config = dict(
    n_experts=128,
    d_shared_expert=0,
    norm_eps=1e-06,
    seq_len=2048,
)
Below are experts of layer 6 (counted from 0) of a mixture-of-experts language model. Rows are named router (the router's row for the expert) and show model dimensions 0-127. Each number is 500 + 40 x the weight over its row's rms, rounded and kept within 0 to 999. Numbers have three digits each.
After each expert's rows: "gets" lists some tokens that make up at least twice as much of what it gets as of all text. This comes from a sample of Wikipedia text that the model never trained on. Tokens count by the router's weight.

# expert 6
router:452433517485499497528431579472467500570562524476565540460498509543561528479488517452404554432468459428449492447468480545478485465480546526478504533541459468507438500492488540537501508448509504567469577542496568551455455501516529524514504467503511458449478550500571523548489503458492441483480480467561558478489431539447587528532502482554480485461524464507494481568564462519545505444453
gets: "\n ", " 0", ";", "_", "′", "°N"

# expert 40
router:551541441550454589456523466515527485507507554524475501500486460603438524488574524533500440511541515479433527461548545540494474562523535503442438520489533537469544520506439462432581538608448472511442486519502519486510482546504456501533506490474518467466519519537508515540575539521522527531567531554506544452496533511497487501431541509555487616506479503489434445541503462520460488457517
gets: "S", " res", "-s", "==S", " S", "s"

# expert 93
router:506517445545462477501532518458493560434529495416557478545549515474507514461457471488547472497431463455448519464474483537417523501550484498486521519518509527521454453513503506528488427412551501531540551502478497573576531448543524495515569471512530519542504446519482528580478515511503527460485452587419525505473449450451515475536490515468486426502464457514548524492572523560424598503461
gets: "a", "e", "o", "i", "in", "us"

# expert 72
router:535534477494473485432502485473561512505569513557487451495478483518536565465551519447487545514515561504496452432436487497481523540568589469472476552549563477484489490556429504480506521540541404491521571471430538496478496473502556461542570532464523463439545443501512464463529524489532467546550550542503538475621503467509559485491479458568560565448502490548451476535500478517501511488523
gets: " sp", " d", "sp", " Sp", " acc", " h"

# expert 37
router:409495468471465465557487463502520532499485536463506564495464544578439560473552487474550465501461520448455525563519470534535532474550454463511495470463506511553547509506531515484532504571493482498472451551554459413521533461438504563472568507553458542534497516529483433464508540494511499512485526533553567433463444494561446513489536524514468581449440526431447486551538574536507457474546
gets: "-", " -", "red", "Gen"

# expert 122
router:577536582503478525542483533443475496566539474537505512431530469444478432444529518433494511552520494527553491502474440492560489553575528550526417491531509477498607517564454546444516547544483444455481505537524498526506485457484482504513462515445570516471546539616541512491521500442537521460491457524470505492471419488603504510502482508568516512496504470535481483498526441467488531474549
gets: " b", " a", " h", " w", " m", " f"

# expert 8
router:450483481467498492526477436502512507514435485493470478525457485559454574514541456496533459488430512451444532550536471451451548445541511485453482455449596507520571502553473468442563524501453535506468434563554449493526543497506477526482546468512464570445559481488500444457550571517508535527535527548504521433524534460555432498418531527469526543550553553450478494520475486545529464448505
gets: "-", "\n", " •", "Personal", " Occup", "ro"

# expert 57
router:472481485556513499506445445465533488505530530439446465522481487459398447467530479511439448504574529461525482564536521540454522496477563552494475478446518479518502503499552491524538456473473444540488461513418461513494483520471526522582433524424541519457548415502473464462552551502434528426505532515481510592468512482491506508441574575537408482568542486516506553501493525467484528479500
gets: "n", "u", "in", "e", "b", "ul"

# expert 101
router:553510541450474459428529461440542512479559538504526470443437545490486460464510560436547496473495473504507448449506450564469485554538539495474475507478531516496492481487485495452470467545561488431474435482463498517458495506557495430482472458432525504409501563566518432580569469509532474537570458503542521471477492476464523471522483484549446567461415483519489496556570446515452536483548
gets: " M", " v", " V", " F", " P", " H"

# expert 45
router:535505460480531565497520479481542534565530577496437568525490419506519502471563531474477486514447497481448397427531474548494438494485476497478448518530486450509518480525462556476528495540424514474454552451502528545522512497471447457580461548488521477412488458470522480466512575514498456425531504535451554518540478490559560485435524487571594510478483476502440453545548482506479475533481
gets: " m", " c", " ft", " km", " (1", " f"

# expert 52
router:554491513490532533488464541490500515560479569501475563490519535546488600493512514514460542487475429587474518504469502498469452452516490456538490494457557419508480451445456575562549521497438509469474504531563498473454434478529440482573494513546569478512522512512517523527488570553501527462471539521511578459555511469582481487495549455515608544472543585525452504481527472538526551512519
gets: "\n", " Win", " ", " sil", " Succeeded", "ronze"

# expert 81
router:565453460512534517506519461444498542455501518500465475493581499433518432441493515497474528516538515465493522468505461549483538478501530491559479473471535460446439454488512543545476463430534481484539472559496482534605605468574484483467556502461533537469525388493457524542501560504477460462511500557498516474518558454450508427543525450522535497569508490508515542484558571505556563520445
gets: "op", "ap", "an", "ran", "ri", "ang"

# expert 29
router:512527560514487472520549528524444524503454448457582488520451490506525490481496438484473513517485484489478534528471463382463538433522528463500421460540443558530479545543460490500433564438562507537533527466519539527432424555570451530522521540519500545566476497469427498513476475515463470538584514480559410481546517465457441495537535511469462512502549533520461516513431492541526479458532
gets: "er", "in", "ich", "h", "oh", "ith"

# expert 35
router:547442503453573492498556562552461526505460518528522544467514547479574534459458486577559547497456459463533526480544485489433434474423538522545504483494521446513461479515469512520502524504492561563528486495554505508502468493540480507505523394456556483578499566493482444491465442506481507447478437500559519528502506503590520466521507465446567433505504540589555506451510532461437525518549
gets: " Cup", " League", " Championship", "les", " football", " team"

# expert 27
router:568555454460456570477515521417581477472516539480530507477483538503589462458516506479525549501533506548475422413515494508440501508599485463503458524454501505536447524464465545497529445457522415464520517496477554521444541467561535447527495514440518493439542505542535459575499512531508422571550495575501562492485455474435523532566464463516514501467469517539493456530531523530500510516495
gets: " S", " L", " R", " N", " se", " D"

# expert 111
router:513497522490486526515477463488525496532429531483475583476462466530512418492592540536482517485483546452451472451458481529496478559448479452474559521485420487468531532509448494496565524474538462550443539550453557466481459501448486464529485526480557457437551465536574475546508513498547452538544412458556524470467469516411511477527493421555420514457489470517531451490559481526543546538515
gets: " (", " I", " (S", " (N", " (C", " (A"

# expert 104
router:506464481527554581582479549528430509452463529506549543589486535446457483539473452510519561536516469538472528525505429537484478479503486527503437506554479536511417549527505489496463521471515462564459500558541545539467510559566502499548510549500514546552499457460516505577462565485469515511528496493469521480547459497387453484588558529444449514509528508460483526460477461496571558450489
gets: "an", "ian", "on", "a", "aj", "ed"

# expert 106
router:483459519470485531515451523558445492479531520513484559454542600582571574471440560505511542489427443551526551465537485547495445449481489454519545531500472494570459549503524506545500517519492490599498460561519511473471468473472516491439481496539472484466508538584463552529490490443545449430414435470544573443420462524529524493506514490543488501457509493474517495528486508532520490435495
gets: "=", " |", "|", " Best", ":", " -"

# expert 20
router:546536515452510484488461551464471510522588513498473563529533567545483524461558575494492528546456481574509463443505491524467458503506563481468448506567401517556515534513394555498550529472458463498505485491512563468426449486495535511533554520493495554476557529506527498449511475508511543506608417498508527532526490456420552463513561523512470568485517461554478529512568507491462478483519
gets: " s", " d", " D", " c", " r", " L"

# expert 36
router:410488486503500513513497484511473508529474509508569495441479510520522536572494501463524506529401527546460514530555453526529508475472461488448550497449457446491514457441510470488474471564484498534497451449528536420465517449451472428461536468579356522462477490494414528493506527490581484447473500460538551440502518548513454493546547536493477523435502471466449487462438474562460450503490
gets: ":", "s:", " by:", "ation:", "er:", "ed:"

# expert 24
router:551489554525489432507449500465502524583481440514517476494514542584548596513472572483462479495527489488528455494527428516475522562533529545495450505511513540519527526471464544526549515431560457439474434476437487555459490464421475506473471480521471452501526476545505487486542478501467539469557452548537585479439523563483525590488473494497556505517576460546483453568427501470546496501483
gets: " to", "st", " st", " St", "St", "-st"

# expert 77
router:468519552517483448507540564531419524410473453521533431420512527447515495522478452494498467452458445449516559529453500504471489456489490580471501464553507547502527571413488527542380486447554485505526510527504464518485445536541483556580505547543550467480501548432451499548499556471454458481478492550524472461487484527444499461544503559485496486462478496476469458518458465490494567553476
gets: "id", "it", "ik", "ad", "ak", "om"

# expert 68
router:524562502490511471505446510492494537561448523514401491498457440568514467507534518479521500521479552429506470515521482549573440596476509425515552573475440525518507498492493457427564517499505496536483510542494527489486463504439487455490502577488584464456526470493568530505545507533493514502478457497508473514445438538485547581448437451588420516459468462514492472552557503542516503492573
gets: " \"", " (", " re", " un", "-", "("

# expert 120
router:469436423501483428522500492532475501508501603478448443506482478526448435440530475529480510541508476486512478516603485500534557529477538536506515480571504581458513541519567525524513540475517527450524516544476484538508567464417500554450490509490531539497537500471437545517468518551398543526449498518494440504497554448451439495486492538555484472502586560519458511481505446436496559526554
gets: "is", "us", "ens", "er", " out", "ut"

# expert 96
router:586469470450454525530532507486490453537474482444518500500486505451486494466454481561468591575465477538509521460549529521488440536478523518517499518539515434493431505518447515544408537463572456501495570497516549538453520460506514434477548505513479583482529436456434456468528512521526540483562534449450556543584475468462541401489464555463549555467500519549457488522537485471526486516511
gets: "ct", " ch", "t", "ut", "olog", "ect"

# expert 103
router:500583510462516511455447485425535452466468546497477471443516563472517485516484505479488560491482465548584534444475453504432472485567558491549519513460469481537510485564495514499573469525465483484525449471472431409490506469524519547538493404455512590453554506528559466480550492476470471518520534543471560553476489507514531533436533581557478493541500522546473452556487458527533513527582
gets: " l", " Pr", "qu", " pr", " fl", " New"

# expert 10
router:522417456465469502576488545464521539508517528497529543513434559534460526467525545516466562496465478517507518558575465541460439508491540496508496515514478430564473497569480442545421544511546552546509471517510504550435482522545538472499546480514478515478498498526539504492420527426551493458589437507501513458449462522460575488560544494432505497414511469516462564496559456454553467462481
gets: " |", "l", " Med", " Ex", " =", " New"

# expert 116
router:493487446517513552509540526512440541432455490525548512552560499512542446484498454517560553532502479541586513477581432481460472498486515468522540462495540562522495565550523508529462544493490469544492505514512481563494537560572467572499483480557570487550480503420506422587458528482490529516457427552450571486486512500405482562533474439552535467527551542499477500491466503515541463472500
gets: "est", "ight", "ard", "all", "air", "ow"

# expert 17
router:534530522537494502501549487459446495493574468523533514533464523455498558422525528491530427450459520438541524457474549552460454437471517543493490453470530446583446497573492491549481522431544504438552525471513520513437458472496510476508541466468528483479453482547438474428518469465471532459603487544532446520557491550482547506562547537462523532489514508520470563503454457417453462548460
gets: "b", "l", "w", "k", "r", "n"

# expert 115
router:470473475496505513446554532524483477443565489537482483466522481429547451494518484537494509486568500467544396467563489449489508464471533513574433442544527524568459479472562545532426526508571531469502479478454429544478500450541464474478533509502518486465520483533415427438517530509496490461468466472495466594518567518556425482538516511545477493440502562531522475525472527456530421540465
gets: "at", "t", "art", "et", "ent", "ot"

# expert 65
router:512547483525481441493494473522481546496577487419456479495573466570501493446527558452515545562543460543589513532472512532532509527516500529538471547554513499516507552513500538479528548494455483434483471483458590523474569538466600509562476567552499519510546505496510455473524472468426565467474499522471566508525544511456468524506453506544430502539516480467568472506590503508403518538513
gets: " st", " w", " rec", " g", " f", " r"

# expert 100
router:533549556545517536454474494516568498511471463457520560496460491556500441466556536531469485504478500499483502444516488517439520578500487483483550499526546463530561524484464515524545539631519484589431526492487516514445455510450532469513434515503497479500543516555582413529552513487561483544566447484541555465431492540458528544500502444512435534503479446490472427513514460571548498461495
gets: "A", "M", "F", "R", "G", "S"

# expert 127
router:450490536473552518517445547466518486561546510502452567427485500537561492470474531471417548475483528442443513455502502531432477496428503539475466561465494454539439527497492506525512504462459516528452577544443574536466478543513520493473540512476522467408431524507575548563498518451546447435481465471543505421452458515493577504503517474538537548483500517509509522510511461569559535462443
gets: "/", " |", " B", " ", " C", "%"

# expert 30
router:513463505493515586459446543476512479570466528491429582537521519540581518447553517529439541513487438507424530423488536563467458520483523459536504534488436466547483560467472576527569531519480463568413454566495531538481497516533479489566501487505553442427533497530545576561457516500498467522498480528570513471468472514464540495497507494550512504479526501534510467492526523575555543463518
gets: " E", " (", " S", " A", " C", " O"

# expert 88
router:558499569532463493448514459451506511549477477457428513492497399508427464484580478509465575472565504507519423541507496542554515580486503467500502582536480515563550485478493518521516553540504517484478492539489478530478551517501523485526452440449526451462573496527498441511513543493525495445498555493521471456465581532545549558475538490555431579504498525493491511538504477605536500443558
gets: " an", "d", "r", "m", " ab", " per"

# expert 56
router:499489467477512527520490556494509529445567491552512551550523527516521516466567497432461501522474486491519553545495460492462486405487507482510530447511468501476459528451447546531518479435516489578527572527579505522500477571572470477558512536507571496542449443470552479542474557461454454528519445524568503423508455564450533475588519557442516485469512474502453575473518517535539487437438
gets: "ip", "o", " |", "ang", "ap", "u"

# expert 64
router:492502475472480519531467483437482473466490455517562437580509556433535445482493514555494579536412500491525519480546480531491422502461455552539463467558499476517427505533445481573503532473422492547552552465527422492516528535516450490471521506489591434501514522470456470530522505486425568488454472517511511489496445496471516519533483598457580492575507542500505485467525445505542521481432
gets: "em", "ock", "ord", "ass", "om", "unn"

# expert 114
router:435537546591503485528534476496556573511541493473476530478466468445452449483485503481506485562570459512548442475518472540585588542504529495455468520574501557561521521440546535535564522594493481513523481526444507511498540491541548545521451479471497431508555464467499473467577568551498545518461487519459490563490509485493482544458526531545433461485537489509493540462526575469515583476503
gets: " n", "le", "w", "re", " me", "g"

# expert 5
router:488444522442523541521544526520455511487518566554530472546470512435485463494571487512413524547459457471469551473557409493456448522451514559559505495578464482472442542562440472563479539466553504517512571557499555510476557513510444572467510476498495508514496456456464517559445546527509457518484486446477523479468521527458528499552494553476476526535570542540440568497569481530552533477477
gets: "er", "es", "s", "and", "ers", "ans"